Weights of a small mixture-of-experts language model, trained from scratch on English Wikipedia: 11 layers.
Below are experts of layer 7 (counted from 0) of a mixture-of-experts language model. Rows are named router (the router's row for the expert), down (a neuron's output weights, with its number) and show model dimensions 0-127. Each number is 500 + 40 x the weight over its row's rms, rounded and kept within 0 to 999. Numbers have three digits each.
After each expert's rows: a language model's description of what the expert responds to. This comes from a sample of Wikipedia text that the model never trained on.

# expert 15
router:532510506530518480540482517480501450537473423494522528433425474530504546533476502534515541525517488544468525466446467516501503522458524517510496537483561472496495508465491508592487408433509488427428488516490478507446472524446478466460469571457505519505506536475563506490479481552523524418501493472594452446479540546443554443496455436477425459453547472554472558506455433536554416436455
down0:490515465584505536495478489492538452467472515502559525459524532457539556528499581494494476533529459468507548388376493461501475427513505460483518443455493422495497464501550439504489464539568455506529490548479475533553549465480499514520503511434487485554539535480547510494479411463482471541510537510460502452548518492480586512530552499432485530594428523462423501552497506511511491446467
down1:498533456506530472509507505416534528518502490481529602539494529508519519588438467484495482405501535500500513508533619484491485485480490492454462459478523477605449488444503479484438491508484535507495497497550488563545470467446523526449524522549473548490480444572515518527463543514465509491497429591500488531504471520527566536560541516599473548508530551499557507593551513574510532491531
It responds to: Narrative action verbs. Past-tense or infinitive action verbs after he, to or who in biographies and plots, such as took, moved, suffered, make.

# expert 27
router:554433526487515421488449420460558507473479460520448547462508592460428497536554488464481508517465458460563541449517417503487496566460521535513526472543457533577481551512513569473484573450415529525542556525491450497501492501478535526456470532538492489489587477545466534530454421519515535479515438439470472479452534481550460478539511436479488513505526580510542521519476515480497443488494
down0:488517484538543574510486476452439487422481363450551486533529412517457495572569553470534492511545479478528496486523558577521528521519503516475510498524528480504496484563490547526514396526485486537549534485454496502476492564502547502519503549464504445508444488475490517486510532484493516462522570549532438514492572488555534478435475546447463495438542568507507590459542504478516473498418
down1:540513563475544466506478538511564426422564582457515494545552527555504454481425533509505479444480532491511457453534542462551480504512560453490540589498474545457497530532412487563552479454456498489457460491551497483534501483485503502476447533579511433455491487511506503517488572484521398529462499556476519519472474480500492485523498540482438413495497412493507561458484525512499492591533
It responds to: Name-starting pieces, for. First pieces of Spanish-style place and person names like San, Los, Santa, Rod, plus for, with, by, Sir.

# expert 35
router:503473501420505479521592504504548476482538405533591512488542433495448455481578463506450508494483541511438504529556457490489430493527497533496481486498497484551457547456551505444445496506583559565528589505426484472541466553522487499492458539543494469504532500501549569528451483511525500451450473478484535498490460523544474544530481524536442524487504470582569563470481458422468485441503
down0:474531466587530462437484454481543449559493486498588518546524483504518529456466440480519504468512506495563509519453525567513547566533564527480586583452486451444464517500497534465478484443556453470523502455494526441539467488540546495523515473523506504568510572429492480518558461521582456540521511488507501548562468458523509457476429469522556439523536568536577506585491529501499508523487
down1:429475475585514503472559506555478502510500584509555555521505428460496452502502447502561452499510531466545458512512487487567514521519474590513465509482510469427449583548487498519498423560535562482414463492539500492465591533454497502436478471504525518554507513527505544452467483507527524445508436487534529511520593462535484598444504493496496506556573433468523508503527498497498492567525
It responds to: Name starts after separators. First pieces of proper or taxonomic names after pipes, slashes or equals signs, e.g. Sher-obod, Bor-eman, car-ibaeus.

# expert 5
router:524480458545499525487515490425444486560495505460569428477551519475520558538439495421472538530547477453487483466540451587512428455541483514501472585570519489523453502570487431509529556468465506494435517467454442539546492485510499554476420465529482493512561518538529503527551480458476499470479421440568519470532453538448438516478475482461539507450545466554495540488502478533454460549533
down0:543476486481477491495456512560503477488493492560544505464513375507470524467491402615509447472480563503461523577531509461495468513494530488498557497532506509437476465496520435461485455528462468546471494526486503460469499469494512519505542554489537461504458506480433467543581440489490539486419472490504513542449508468510515453556525530488440452461447495500439512471414556404493486505605
down1:456479502426481390550479524514543456516488531508467528433457521596493478454505506476484541579447483432445514512481467484446554551457457453510512536545591471528479447518488459555523510551502477556536458527478508495510472453535590472526559492502520492473463494543450515463475419499498440489489522536481481453473504491442583504528507502534504515526442531462475463552448537562408495440499
It responds to: Numbers in tables and model names. Small standalone numbers such as day numbers, table cell values and digits inside model or route designations, e.g. 16-567, SR 341, 28 February.

# expert 13
router:545504483432529452482447514537490499516517455625527495483515537528518490448519561564548465498521510544493490577491484485565486532492469520469457561487451418487489451483439424530521449519506490484459423463495557507461551512533473503474490469575496525481449563431496506546430522532466478513482525484513536527422510433514468499436472464503513510527515399462451495418530553442507495544560
down0:474504464510548467521494493443493462433505513443450519547551515466502497525488587498544491482471599501458497531514470451558480486455552512459453453488521542451606443519507459526490467556470489513517484479487419489551466551537581515454508494520560424534523566401495472467551435551529510511428499482484522483483493430477541552454461526535488546455528452546510444463505499430495517450478
down1:467512528494556493465482552475500401473524589490457497602542472528494457547496505434439512489466530525502520531501524545467519474470500493459456518462508560448574532506493483626443454538525562535504455528503464487525493474555460481494559463555492531515511474501479500507522480458422462502499567454482527592443539531461581544485470482527461498493524514578552538478446475444499554451504
It responds to: Mid-word Latin stems. Middle pieces of Latinate words after a prefix fragment, such as exp-end-iture, recru-it-ment, desc-rib-ing, and lip in lip syncing.

# expert 47
router:432521446519482472506482450530509552444498481544498556454483541486565465468488507550557469498616518476566506536539471494514545473508520539508511514569530504503462511563490513489546525506553461478504450439453508434487538490538448508532448489537511464460454458390570433507481453443548449482471536579530492530433522492497505524516509488483526520516547420466532482489544464390519544470565
down0:448453524470435470452590471517510464478457444510512427533524525445479548528385575531460497560441403456482543517479472575514505550495488471534532499540464494550524480519494491533497495518514483513532494476472561413469523510420468487564512525513523453458456543496501505465519499497530527538558493491485468514541443547473540474468523591447489483527489514493486453463460548406565486504430
down1:504576459522450492470525518534466563510546512541543523507466521479517555535451524542495502520523483516494530577468465530489505538443547524461471504468525507526454437527589532463533512529455528455524499484508478546435526492506441518440463467614470449456596498518515505553547500411431535467482474481502518579431553490465523518469534497496560565591471511489551530534495436452484555479534
It responds to: Inner word-piece syllables. Middle pieces of long common words split into fragments, e.g. cy-lin-der, ro-man-ce, aggl-omer-ation, reloca-ti-on.

# expert 16
router:511454491469498595502546462517530480527540479472502446514534516582432531535525557560569532543540535483539516629463523475459584529561446427560458541451505486523487529502511559544484522548518494533523499491500519495522480437504547449564498473504497538500489497523467486540461550481481499481500542507545432552502548497492495486402499529507430449479525462410479524576497444452512480548520
down0:575510524451518526427510514477508467518545517431494491444532563481495506568523477514508548466470410515477449559545442524469521529547501566459555536506434490510556444576574494543521569474473418465503503574471557463533551457538440416546473479473500524418491441526573491457492519549463458531502554450476506528536479499483479535507508537439561516472539490540517528524482476496533490497468
down1:565494534491486495530514490500526547455467516507473490451520470474499540463479459494532503488382492567500410532442458513571434540474537546483475499468496422440514474605527453462514492455500469483457555499486521462368478504504443525530466425525515538497572432500460561534497457531462553494489465485492520457535582519451523434547533465505510454501507472547447477523474464507490469498453
It responds to: Word-initial consonant pieces. First piece of a word split into parts, usually a short consonant onset after the or a, such as land-f-ill, recon-f-igured, Sw-ay.

# expert 44
router:388441542457469474442422446481515423481427490583465504474528481534459509573523493484466489524489503523487511501551423571536518504472480535468441460487511548508474487514533484487488534428547441505552574511466510535479467450480497569425415517448490474445557514484550480483492489467566465430497490485556463467477521573479467523530528562481488478473527519601501492507506471508480507443482
down0:471484530478535448429581511516492550474523604484470476520480443501455535519535442481545513490529482527540510581445508449524430520486510506502464496528463509434461460430453417569515471555548431481585549501524535493517451474488502538438539472533475558441519467511490519494495467513524476529489499549542514475547486519518473482506545522398573444515452492509554550570473575455545532507518
down1:551573484491475503480489508486436567500532418510518493545484569531422494475447485495472521510508525461591483547586526546529485557511467482539542565492460484509527498563498473472434394425488528511477445528551468452492523488512443528526533442468487518513423530555476475458541518466526495542520576450488427498451479473451449506472502548517481512518428481497406485507483561536490452474455
It responds to: Award results, Asian given names. Won and Nominated cells in award tables, and first pieces of given names, often Korean or Japanese, such as Kim, Kat-aoka, Alex.

# expert 11
router:475520532481514486514460465441523493509491447497471533485511437540550479524503499530412500528472488568527454599544481411496497523562549581429542495519513472576461509489544521441483523468472489439529496430526483505410437518448452518434548529528516576449550513544433518532545513469500510549565493488565550507525509445456462490533487449558482524562504474476469434525510457510558482514490
down0:485494510541533464647514434504480505427473472508480486507473500546515450543441541482486552476516581585422436512541442479472489482437551471476427584483507549472474480490442498464578473515456499533432536479461442497493475499508576472458424562515521555495477492520473513473493543531561433470450548566505510504510511529514475469502514537545472541506527519498524499445566502527508457492513
down1:487530545489495524469465510421487516449567456498537573552521493493481449475501519478512429483433482517439521493504488464539552499498481420556496494483509517544529505451481506525486590462506483520479541515519490487481519378412477486459525491492440497492462449524531431566496467516544449502494418463491456470481504538536507515564408470570485466535503443535552494552512524476474532408399
It responds to: Mid-word romanized name syllables. Second syllables of names after a short capitalized start, mostly Japanese and Greek, e.g. To-yo-ta, At-hen-s, Isto-min.

# expert 0
router:564530490574485540441521469463465483527523436482455480475540472433445474568496499476479447523472505476520428508451471514465527500556475471498500462505448538537505450519457503506432447520452446577500554539428503488571478461524498479439544499554531482491538551458466485499500508533425444477468519462458411437440458489451394503457507474469484493546481497557459506523509459511440406536495
down0:514502524556489558471492488505575520583476534503477471472541516489474485513450444432496561507510523479508569469535472458452495512478354516525566541468461434405457522495493497525506464501491554521459451509447587537498482526499498500448567521444588436544470513530504491506492489515482492534476553478515524544489466487519570530457544474524456421536478561571471450534534471481468476491428
down1:526524527439443560480515450546484496486517428508519438484540500483510500544423495455431514533492596435473520493550478478555547511469457441613552519536506518455443469460474534488480551465473474527481452471470459445459563552513469488517487469440525509451548509512498488582511529434422531486486533446497497496544498600519505514506498420491424543471536516480488484537452533517443483465544
It responds to: Quantifiers and numerals. Quantity words and numbers before a noun or "of", such as one, most, several, each, every, two, first.

# expert 30
router:487498542574508529514549475473516525464437493520469513479593521497450564474494473539503444518543498527539546494491498475467451548557498548506492541531485604506507550555476409540458457466524446536453560549497451517502442446488431479461510517493474500512472502496518521417498483465524465446507510487522433439490478583497524499558515543473486497474515525594514509454572460524400439574458
down0:514475585452474543472499576504514503592513523403483432534508476483519458560472537509498523488557540507518574506531561494462528569478497473465469441505521435519579574533560461436521419556566486498470498471522533513432530483491484537528533484498505471447466540545543434485504466450456467530557510503531473463559501488553436516611490450513481493500454493532508500483479548477493441470494
down1:506488527498496444497464505467496507540493393472446529473557437511509459498535465401465571516565502476459514542552514475531470600505524518472521554586506539507450437518522537496510549563536583493554477510480459417446518539408539499546489508472543574490459457489511461474424550540496544546473452494496478559587514535519538508547462490545510468540518489486496516508511510515495535440481
It responds to: Medals and plural endings. Sports-result words like gold, bronze, silver, medal, competed, plus suffixes completing nouns and adverbs such as -s, -ly, -uted.

# expert 8
router:481447495448523527526478514437449554520400491520521478463570471548471453575463526451503450478456467436439542523534486555524463493455450529481492562548496466486542510511464511452532568465487468529476547477451584559513462473508506508567472439549480413498506497483559491534471490517569541470499540490463475512486490532411446552461496458461491480500453444470534470485488490524422556463580
down0:524511519457539467456489498471515596498496488467480490512511464441500509518490530484512502568519505490546456471477456554489502536588509501486526454503535538519492539477532528486487485445499488523474602430547393464470434542456518434405449551443479494511451521520497501536588441578436427439531517539475513513524498555494460444458488477521529532474528592454496478531512494550502477584465
down1:554537557520451485568495525504500589526538524466461423520512537503624520462500507478552463532523491529511551510538489434521456458487429552519494482492507471479553436554562534445420424521542417547456577495461532526482445463470550507551551507469487544455541558493499499489496495493468525536475522470571541472486538503546518506535550531543484484454574533513523484521496515480517477508407
It responds to: Chemistry, chess capital letters. Single capital letters and short codes in formulas, chess moves, InChI strings and party abbreviations, such as H, N, O, Kf8, (R).

# expert 41
router:488579545508482556487523508516467457577509502452548452484542497533511502519467465512482579460518464415463490529493469448516474558540476503483448494592499488553458511468470473506544489469429541448563505541510514532555500514530576553515487466485481448448463567479507490485605460437511540478506441438476587462494458545492529547483490471507517548468519530611565483427463500464492487517476
down0:508461498577533465540514547532519452504506534613525541501484471455492550455514448508565553468499536553500460435467499435537518533461488495554424491471491515519615482470471477473505546478508494502473455523508526563463522514492522489535498529523514457445517505489439481496549498515490438518529495583478448577544466485417538443514486477531402491506547450550548533449580486519445444443500
down1:480437471540537509573534538493517464545464538467538491484523516549510501485460532481497537458490440497545541519456594473442439441482488501475472460486478550556483462448484502491504514531486482524651466486492466505580495494507503458557516486519472424457496516558501432493412502514466467516508405442518574547529498467542471481514532530520429536395505506514479516516510528576552503502450
It responds to: Date parts in narration. Month names, years and punctuation right after dates in chronological prose and episode tables, e.g. On 9 August, April 28, 2023.

# expert 17
router:482516469490493440526443439537463512452543539443418559497467534485514570553495534511519410516492532455546517553481495479565501469564549467499525475494461474467511462460489539448500474545519430523545550561480563470517516512463503488470489462490508503463462590554522488548491503541488499563447473409500494514485517494432415427507485489512507524444455559544501590453529530501414489453551
down0:424492474473498575501509411512465512473574472556539500548509495492485550378496486559485493517487480516545423461517562523504516530510483447550507519519580499510499539475463487444507516484504475502442413597484504556525472547524473501503530521496534514503545458540487427465496493482424582565472519442552504461471450553484558515498467578440490479539460542486455555550493473532548483544513
down1:503496491380531514466493493492471530489537471504489567422499601530527484565533536497506453559523468468523445466540537486464447452477536482483413452535531546461432498448493496488516594514522525534576516542466437417448522499530528502499530507490464571418499476540462425520518528472492492511518547471530525544500541424545483460532490494469464450487523450490406506530525539498473484539541
It responds to: Table headers and line breaks. Line breaks, table column headers and field labels in lists and tables, e.g. Details, Length, Votes, Turnout, Date, unknown.

# expert 34
router:501483501496489503463502464509483542540498491470460510486437548410489422526474476451477536545503509516512453524567457402451522487476442503440466500526496502464462492463477474475480484481499453467465521430542497444452528561519497487535550447450490517485495485554426505426517555441561490562512533559441543418534498471555438564592499506537573556526537512532469436482477460569484553505478
down0:484519458481488536439505553499426490447463487464491505508535491455503528479536443460475512505489552527506526488494548522482502388441576492546522500544503547492583494536455468448491490530531530523499415574527464496465471392525540462463466545433514487514521486502564478499542533425528448405432495496555537482466466464510525485562522534478507494541465489498464540439519605502460533560542
down1:465572477551465466503496575503509517544511439514515542419569503523498474549462478482449489450520484424517543495445481473557514456491555503538538470517540469506502510525443422448450536550483558532488452521445431564592421452529537591527557517491503506576466551518473536450490443515478500501520480472530459507509434527546480542491486508446496474546482558435513527490440443500462476459521
It responds to: Syllable pieces ending -i. Word pieces ending in i inside foreign names and words, such as Neolit-hi-c, Palest-ini-an, Mak-si-m, plus hyphens and numbers in table cells.

# expert 46
router:504491510564484563479479548526452555563475561501518477537468460480463443452486512476511555487545451466418530510497517576524412448537531459473491529568562532545499502535468439576485531521422526486507555523431458516455445516545476548537482560514479481443458481486561485462488528435451505538565439468518532521496449497544525508447503540484504545495507526578573516500520427565467499478530
down0:521506464505526501466502484454555510484494452456492556453532561476460510483498507495471481453447547486552485532427484503579479485415559559493433591521517557525493564529493459483525520438597504496590494422550594460462517502497494466459491522505521596512541462459555470489435538519509514535535521536500436501440456538517531555555571501495486524496508501449527494521524464440540530546477
down1:538521473446509495537562455506473506448520483466540484563484531435476490506557508472522483546494491549509499339514513539530496529483503533453539493602580457525574483538452485521558559497539519516531475458423502544539469466600551463475523535523506525528563510459478480480546415484494505442498505533525433489471484508472448537513457553502472482510488443521477501389553503492491506478511
It responds to: Years and closing parentheses. Years and their final digits in dates, ranges and citations, such as 1889, 1942, 17-89, plus closing parentheses and commas after them.

# expert 62
router:510521503530484489544493553585502514530526496490504471568483530525416478461502572529495525552501521478556496531519546583527464478489486495528484477544517548519528474553517451432519485484462514553600548550419455441531440451424552594450419552438466481511501518476498524531545454507514456536466496483463471524561535501515537524536567507474538468563525506545527474419468570523471519456502
down0:458497517484522463486508537487465530496487499535486435470556461552554514497562510501445543526554429473459523423459538507512475520537564567481528463513527495462558515553526403515457514508468492433507513581467482476469523431560522531528534484413507494477487636463560484499506477478554488473508469590555531498528536496517526514487472566490456440540459444559563466471535490524462500445473
down1:536465484543525485512492480515517434543536567455503443578501580478556522473572561536552483494504614517508552515530522590493505445535549434502489554455489470467518507543479514559493478471511553558487500485490468567439494546519477469557490453541510546542520506514496485488489478505508589527454551521550485435481509536538432555509478521430515470448482502443509495494503519441381528537514
It responds to: Institution name heads. Head nouns ending names of institutions, awards and laws, such as Award, School, Census, Act, Parliament, plus closing parentheses.

# expert 12
router:507534525511477520442491573537425557526487543576496549509529558526505451458518432509576461441513511423513440506511574519521482555480539510561602466467549518518525603517542499462477485486477462413519463521458527445476451486517437520475437491527519434567544530533508429560469545536516451497497513470461516508438498530506443451525489586479551482520498477504488491490490444529503503473492
down0:446416507420394537549491552503529540477470561491512550524462462511476466488443576467499469487516568473535558533532471473442527493516566576456515475469486487522514490551509482396507509444452495465506484491521496514497474452524468539483458438480502500487506420506407557527466496516519493504473488563506492577515455510521483460595517490510534513548459501522444510589544485544442482432527
down1:403504466540485468520560531446444485440499482526480481519512493572517559541464490458492433486471553515513447553515545503447528444455483496548497438482484463490514537427473563516502474459516457462435488516445484396478565464532531563505475555517548508565464480513417473480417475504529484484478477462575417448409541429548530530509496492535486493492504548539477493474530534506549507523491
It responds to: Taxobox list dashes. Line-initial dashes and colons in infobox-style lists, especially taxonomy entries like "- Species:", "- Genus:", "- Binomial name".

# expert 33
router:528462477502483459451482416474551467500553447495536526545514526417496507514490525508512515535476491537450522549527506482569558443498550496423517530439451554586492460506542552531480486539520525488482507485515476550488512464516461409548549486441568416493467536524516496440519525426538559552416569504490519549464494446516479501478458452540509416489518484442506544425537480479495445480452
down0:511473524541519497499453494465424472424499452460470594488506480479560484480454513518528565435462497507483507530531519552506472495465573474414536533536474549456448403477484475476464501561533452461449473528530448433534543537524521498531482548507497459513504491582466509506466506588479530520442513491525541448446492468473489496481465488474533376553525438461504447561472473520424537527513
down1:526513573517523495473510524445522502475472512475471554476542477447519468472514497472459480487478565530460444460406484453530527528397527486415472486488592482486496511564477527482558449493515514477500468578523481526499552539541572490585443497488476424492469499495530483413467495462513589561443486464496492516546506487513526432521445467506567508588584498520505502434515507509476448510455
It responds to: Mid-word syllable pieces. Short syllable pieces starting or inside a word, often after a hyphen, such as emb-arked, Val-ua-ble, spe-aking, ju.

# expert 59
router:564546489456497531473472445448469499441540448507512467516533478535490486524510484566518529481497473475527552446476546481462513446545446487531534512517537470471469455514508536512447429474411515572515490476452445502546445569545454451523541479479523485515482466440439525552535554452434636549543486517572438526510429535541502503521503428453497584503483535478494499535486507520461537542466
down0:437474418456466524494545546543528582483496501420513490527502473534543506465500463437480547449510550517597493423533486564514500510512422480572526515472465499490531529563555437487500476448537452548483495508523505469525470555501461549556540499484523480497534505465499506415447439553425469478456549507524543520512543538464486537529450475470552423474457533444542453520512433467494555523448
down1:477504497463518484470459568535532517456467503517520492551478434491478498404443515556457451526446413470532492385518462484576573560470475478538554622507471477434539525488464489513494480542476539451513514501504462526521495560472552454452504437520485503470469513533483520469478537459533528492502465533532456573478558572447472559520466448499508524510508440466552493505491536490457414515521
It responds to: Coordinating conjunctions in lists. The words and, or, but, than and list commas joining coordinated phrases, e.g. life and death, more or less.

# expert 29
router:545481533461448493473494501501560500563491526468448532515554526498501594481515473575473478515516486554523467575512461469517486501478468462476518514481539484433405467558552469487507479473548560493500532418520435531490567598596509502532452542508545588473529496475566454543543552512486507457520582506575514576510522483470521507580479547514549488538543481451514481504483534480473510450499
down0:529445482499493514537522527507528466503528505484441534517542537508504499476474458527547465453501520535587525572463532521460525486466486453466454525474495499460499533436500539555522423433544443547461525553536527491460579555520466484537397491525521568506479485580483484547575497453474492542490488570496594522534503466564457456533506423541481549458543627514511466499495520484476550514502
down1:569497432419505486562565474472526519452534538473527521562395488541494479438634523465490469514539513475526473511502523512457542589453494520567498511529463545461495539509463515493395469484471571457542454522530537474475490539517467505539488538487559496509506530503460413529470478501525551557468576503469495553497505483506522460532495571526486480450496468474516483537514474461523427427514
It responds to: Final name syllables. Word-final pieces of proper names, often Spanish, Italian or Indian, e.g. Ann Ar-bor, Cop-a, Liber-tar-ian, plus United.

# expert 9
router:506499529531481544459490525460514461595502498430489553462489465544403515458455586515466430526503581523588468550481483526568458513441508523512506513545494543512499479599473414454449543507539469522519557536477493491494474491456544490465453505515495449545535466548510493534556468477519428517541497422536419475560517468520528479533490522489472519534515526508492462459454572501451504498418
down0:517507494477498539468535482491510580585519450483456452473500512489566473520585514551399547458420474428433566519465541531551506485550497461520496513435538535506521527529480505490458523472460455522550474535509497524484523493467413474469512491522480593523465502526494524449552442510519528447566514558437468507492491531455523546473523481476472471564480546409551500487424455509478549448447
down1:577525483533529554550496498558458487483509456494494505499505446467537491398526450455416549429519509476465490492452554545441517466513462475512509499542448530427508503479482501518472525505567510483501492451509514420561468415518479473495592582448494522437571523476502545472588515460518540466499446481506528541421577574458527548482482504514490508493541439559469558538508495505513507473502
It responds to: Sports and national names. Proper-name words in team, league and championship names, often in results tables, such as World, National, European, United.

# expert 61
router:469451442540493553477534490500552459550504455430494462447517590408487510468482518484477444474426523492449548574568551477449513491487465519525500539422565567517527491507473511529521501544480486474414520427558446456537446501480482465525524535496532539488478475538455487427535505471530561510450572473539510500538473459544467508507448525525508461518524490477413487535550524526569575530472
down0:543500515510493447512485539496497558575448526502558541500520516474456455518461474483461531533480532509617497455468434510536403506459484492450448491460581522486476489443515470502512472455503483451506577436466515523585465428466549561503465499483555467513477474549500496544465495538428419559515507565495478492461416520453463493507463527519393491492523468499447533495548492514541543554491
down1:492466491519451469474496499466542487451497495529509487512453523486503518565456544450548532486495454448429537446512567513502449514612446520460533541545513411496564487518469519454499600481480464537470456454459509465567471516502430516502527473516484553547497481481479554515535534478511480514599547458436505513532434496448498557552516543464510407513483415494551420442483477531535486518499
It responds to: Syllables in foreign names. Consonant-plus-vowel syllables inside non-English place and personal names, such as Klerks-do-rp, Stock-ho-lm, Hus-sa-in, Dyn-amo, Ginás-io.

# expert 36
router:479522576533510517519488547521527443498534453467436537472483549466515516508507518485458486460486509518491474565536575490533469488536516528531563513469505498480535513462539473431557490581523505541479527380484430462409511498456525610486498526553512566448508438480549424488507439519532521482548561549578504482506487437469540506547492453554463492536557507514511496531542562505553534525445
down0:523555512478499488580443506519411550535495521518479557418501510479472574463436510510565564474616554500524478413532478467538526555546515524495531538482555596512563474483492475482513522501450491470522497454560570416532460450496475543479504530522478518490550468462541508450523507521514572403526459508544476470494483524510458481484533470534558492538512551485487528452513475564494546469498
down1:480485523494472495524434560514525496512462489511462544520537558515483480478470554494485543512421619475500511518456467481527490535498489477485513464483494595472503455537547542486464432527491469451515544465514556482467473523513521451502466442461431473483498504476529560433480467435433458543503546541479498532408572489494522480506477513432482450548462441472494544460548440573534601443429
It responds to: Foreign name syllables. Middle syllables of non-English names and places, like Ro-ja-va, Gu-wa-hati, Sha-do-w, Al-Q-ae-da, and abbreviation periods like "No.".

# expert 20
router:459487553536496558462544557517525449482482490476580520605537493464506523487510450476512537488561524577481499520548528422507545505463468504482449539474561518546468477539500481516536529475463492500469478454493466422445487462481465457504390534485507541491552439470488503500588505465508500534514456432470560451411450526502482499557498577535474428524548454490513429472520508504494567430500
down0:480517502497533515426448445484466402495488391536456496491508498510500460523566496518530545518547471472522435451460449449515529479568488533491505592550524496450418449515451524456433552506520512539477479545500518488474534518485525534519508507487575501433485531604561490515459484545476527511456500567473507518466542464473515488464545488405550492583572517507466457502558471467549515473486
down1:547495516509524509547454522492454478535448529503496520524484565525463524505508446513587526473493579495489538497496436484471534552552480446480525453567467492528461487549410485545475527442519496495535471359521539537483476482531505468457565498439553494480542497540519538544438468465508421537546529507545495522497476517479515498449539490531411473490509411451471457604502504492470492434440
It responds to: South Asian name pieces. Word pieces inside South Asian, Slavic and other non-English place and person names, such as Madhy-a Pradesh, Pra-desh, Singh, Oblast.

# expert 18
router:498468512432561554539482476428462489563468487514564514462515543451484487471572415464543554535464460481464476504478499530465508522556527438485461536526495497576523491492524541544442524452544497462552497475480503553554454534494538498462548513536493478456523547497520483531536547555486486547513529426496459450519425539451522447470531476476495544481512459624446541411559473477467418497505
down0:505569568459511492520517510518486493510441564557494486507526562494516524540405444532510557493546416505468507397479533555503501499523505457555554484489540438511438523543447475513442542534487573460412503497431432519399467473536460502468504517543536486504514474516519429525483578470496466516555493497483500563502552473489503495491471482533499522425523413506544547512458452532481564493482
down1:563496519518546477542527507484468529506432437520539488468517571483494542468469508519439566499451441499532502451490538489488515512465449505493444526499554479509473540490505555520458487471475528481494503585556532451557460525526485400520497440432481482554464497486495509519448557531478497392477431525412497504420466500543557493506522500462399553499555493493377511478501471536493475446485
It responds to: Numbered list items. Item numbers opening numbered lists and track listings, plus blank or numeric table cells; also sentence openers such as, These, During.

# expert 43
router:498513482528463523538437448496533436491499557494473530451566539540458552512479516442460458520448559512537449480609542536489488541547501452469471452470497466448542489489506464391466536489545471449447456533476519554432511574497582518534429477503559484513527581494517461553473515502466580528482503438501435531493543498436532531468453460495532512513440533473473566512476496507495526537465
down0:498485437447473553492492492506528449503496445470468524536490500521500492598471562437490560497534496504529463463558503486500547525476508565490447523480477461468482498469428527483488576454489437479524480448520472490442480578537472453513459547435471514498499530503518413516540521515449559535562491533453510459450448518522497496554502496591425459535587479489463485583528544391542557484492
down1:533501476566480507490476447421513512517490479500467499491487468447472511521474478538475353482580444467582518500440521474556510529532560500464457458505459506521539532497605499450494414486463499553458514442511429499534551414574511488509447504538456484561470517424470480510499429478487444558521448474506440532547564518489488486533492524489446502498550503525497505492497493415495484524506
It responds to: Sports table cells. Pipes, semicolons and small numbers inside sports standings and results tables, especially after headers like Pld, W, D, GF, Pts.

# expert 42
router:501448488526515477474433506480486483512465511458520501487535533573448572458541540508436577498494552569570466519552535517548486494521520477547493459558532467547477458617472406507511513469547465514517505517519556481533541504475445460584495570519427470481559458515497473509522501576491496473512493507457493567495523552446520506593507521527484511493571557514478431429459539442517542521502
down0:523464484506504503495471463482537512498568489528450490569483475495502479509476481458430554455521540478426493510557504527478572523602482481479496546590463545496553469392505513519471476493415482489499521549563460519541505466535484512500498491496467427514530517506606454482499389428491439546581446510517494464531509505545488485533498476491459460439487502532427431476538473511501476468577
down1:544488466490559605513503509502467380579549458479511516498495453526448494507505419530535453502518512462517548474503464644461535467509546486527563560526496482467515504495552567559529526479506555547516547483555491529493525490505559438475432460551573450483564511504524546520500481502489558537541548525476535542481486505529470529481479459566513515503462546471539428514539552487514471530514
It responds to: Sports leagues and competitions. Competition names in football career and results tables, such as League One, Champions League, Scottish Cup, Division, Tour, round.

# expert 38
router:522556418517543572547502534545436467542495519477569516447496459444514467480517520522479454521554475564537455493485456528475494535513577524488545486471528519555475476554540504540473485472441532532526502506559473508560525464538502512460500477562489487498525494558492423528432535465456544461407452487518447457429426582492487439494531523496458474454431551499480471479509568491505581572521
down0:565514494485518491497566555465498503497522521514488536555466499484502430506536469524553505492519476550477582528482464506492531577427516479433475448536507455501487529542399554546528466419506386505557457474543441492502520514498441527476464468566530568492542467515453502490449504561522483526420481503500556475473423564500412505446481472516518494486530474450420518478508557458443482504532
down1:505535454464503500511527502476434515498445511418478453434501473512510503462479503564526575460478516497495485459446517563524464509529525514505509510548518416506496504523501536430495476434506469507519500501461518529486555481537513465449482480499511533443502523498468461575539542513567601547520503528502548322501550530526445544541474447526450499504509499450568446568454462514462486529420
It responds to: Table line breaks, er. Line breaks ending table rows, plus the suffix er in names and kinship nouns, such as Werd-er, Ban-er-jee, father, brother.

# expert 23
router:502536490495429554494484497560501565532444499440492536513500450484433423450478523474492510549470522472441462456463484479505392434502462439507455526518495477530486458535470495489491480536477555510508543535496431528546428490577516514464538541564450467487513443470512488557529549515434450462547520499448554509491475536460474501499524467547502591454500538588552474547529424442502479484429
down0:529492552539489506495571535541419503474537495531481558482502465502494462535479490493480508567546483510456632586494568533457495542519485543478545554540461551507505530535507528455466509444438543546480489554455418489461450493513532500462499497467514426488527483444403510514497543464497549519574432539507469500484494574491523509508493516465500569500518476543496456410435579505482535529455
down1:507474511473436513534514482463469493460516534472573530467522555548465512445530472507542438475514432536425477566388482465467454448459532538467521475529520497538422476476489514480552329448504566515502460561525505479516466528467494511541511453517450524493509498573466513505492461501496459517558472524425453440463447482458493441478567496493488500491486517484438550513529522503539450472518
It responds to: Years and ordinals. Four-digit years in tables, dates and parentheses, often after the or a pipe, plus ordinals like 16th, 52nd.

# expert 7
router:441440500433477519520487515589453473481508572520502493519535545533492478523452435554531482493470526424528489497453541548509519518508588444514539419425477522507476536471512556489527490553514440450502456442474532494488484520532457446463548498538494439502548493485482437519512542583472516543551483465420506480487521480449528479546498505553542439502421558480507590429439442489526464537487
down0:498449543538546447461499526533541485552481490521473434489515455524524515522538491485461451558459564546460506539396424451515529583483425501505483532543440461487503492499522465521550384499502547513505458516570522448515524510504510580419455546521519493525502450500537565538454525493548430526529482427485512518538560510503509494448482554518515572519523545457510519503537456438427533471517
down1:525490478449473461569419507510510443612502462475435445489487450557496465445542487511499488439507491463554506517438551480440505486483460592514515457482480462509496509487555549562428560470514515523510491540407444500422554489499517494470490486481501441515463437496558483487444444518481529474494512512498483567559494433493477434408525465501464514506457543523546426451477450509499471471518
It responds to: List-item dashes, infobox fields. Line-initial dashes and bullets opening infobox or taxonomy fields, such as "- Phylum:", "- Hazards:", "- • Water:", plus table-row pipes.

# expert 28
router:491565428552457447538473553469488461485538561507516545531534487459446508473424574460482559453427464463419518429475475461495528522495461502507533539529512458467461461465508575546497467508568469487611517538446504532457540471503542509492493539501496455534454509550574544482501511517472468458490536486504490428543470531504473486486477503467434472423441490561538533495518522475445491396505
down0:426462458494413475522494549490514498485554582491497518475456534536521530490463484500533503479555500485495538407488517502455515597487470511454568510516408463468469440460529472464499551453428538490547465508550508574492486532537452554478456500502488513471481567426553459549456497552494488503532484556535395459578474512459503480568462519508528480592482483506497495473568491505548522454501
down1:495571483541460450462571438511582494485489395446497485446453519498538488491474484554475551537498421466552478462445494467494519453465505517532507489493450482539523435593501524559456551524521446511449534515538524485468490506474459480545561456491479471568516518439458519556596479451533495514502475526549476538548474479540538421542501460533544518552524466465503480583495483505504468409517
It responds to: Section headings, paragraph breaks. Equals signs of wiki section headings and the double line breaks between paragraphs, plus opening quotation marks and sentence-initial After or Despite.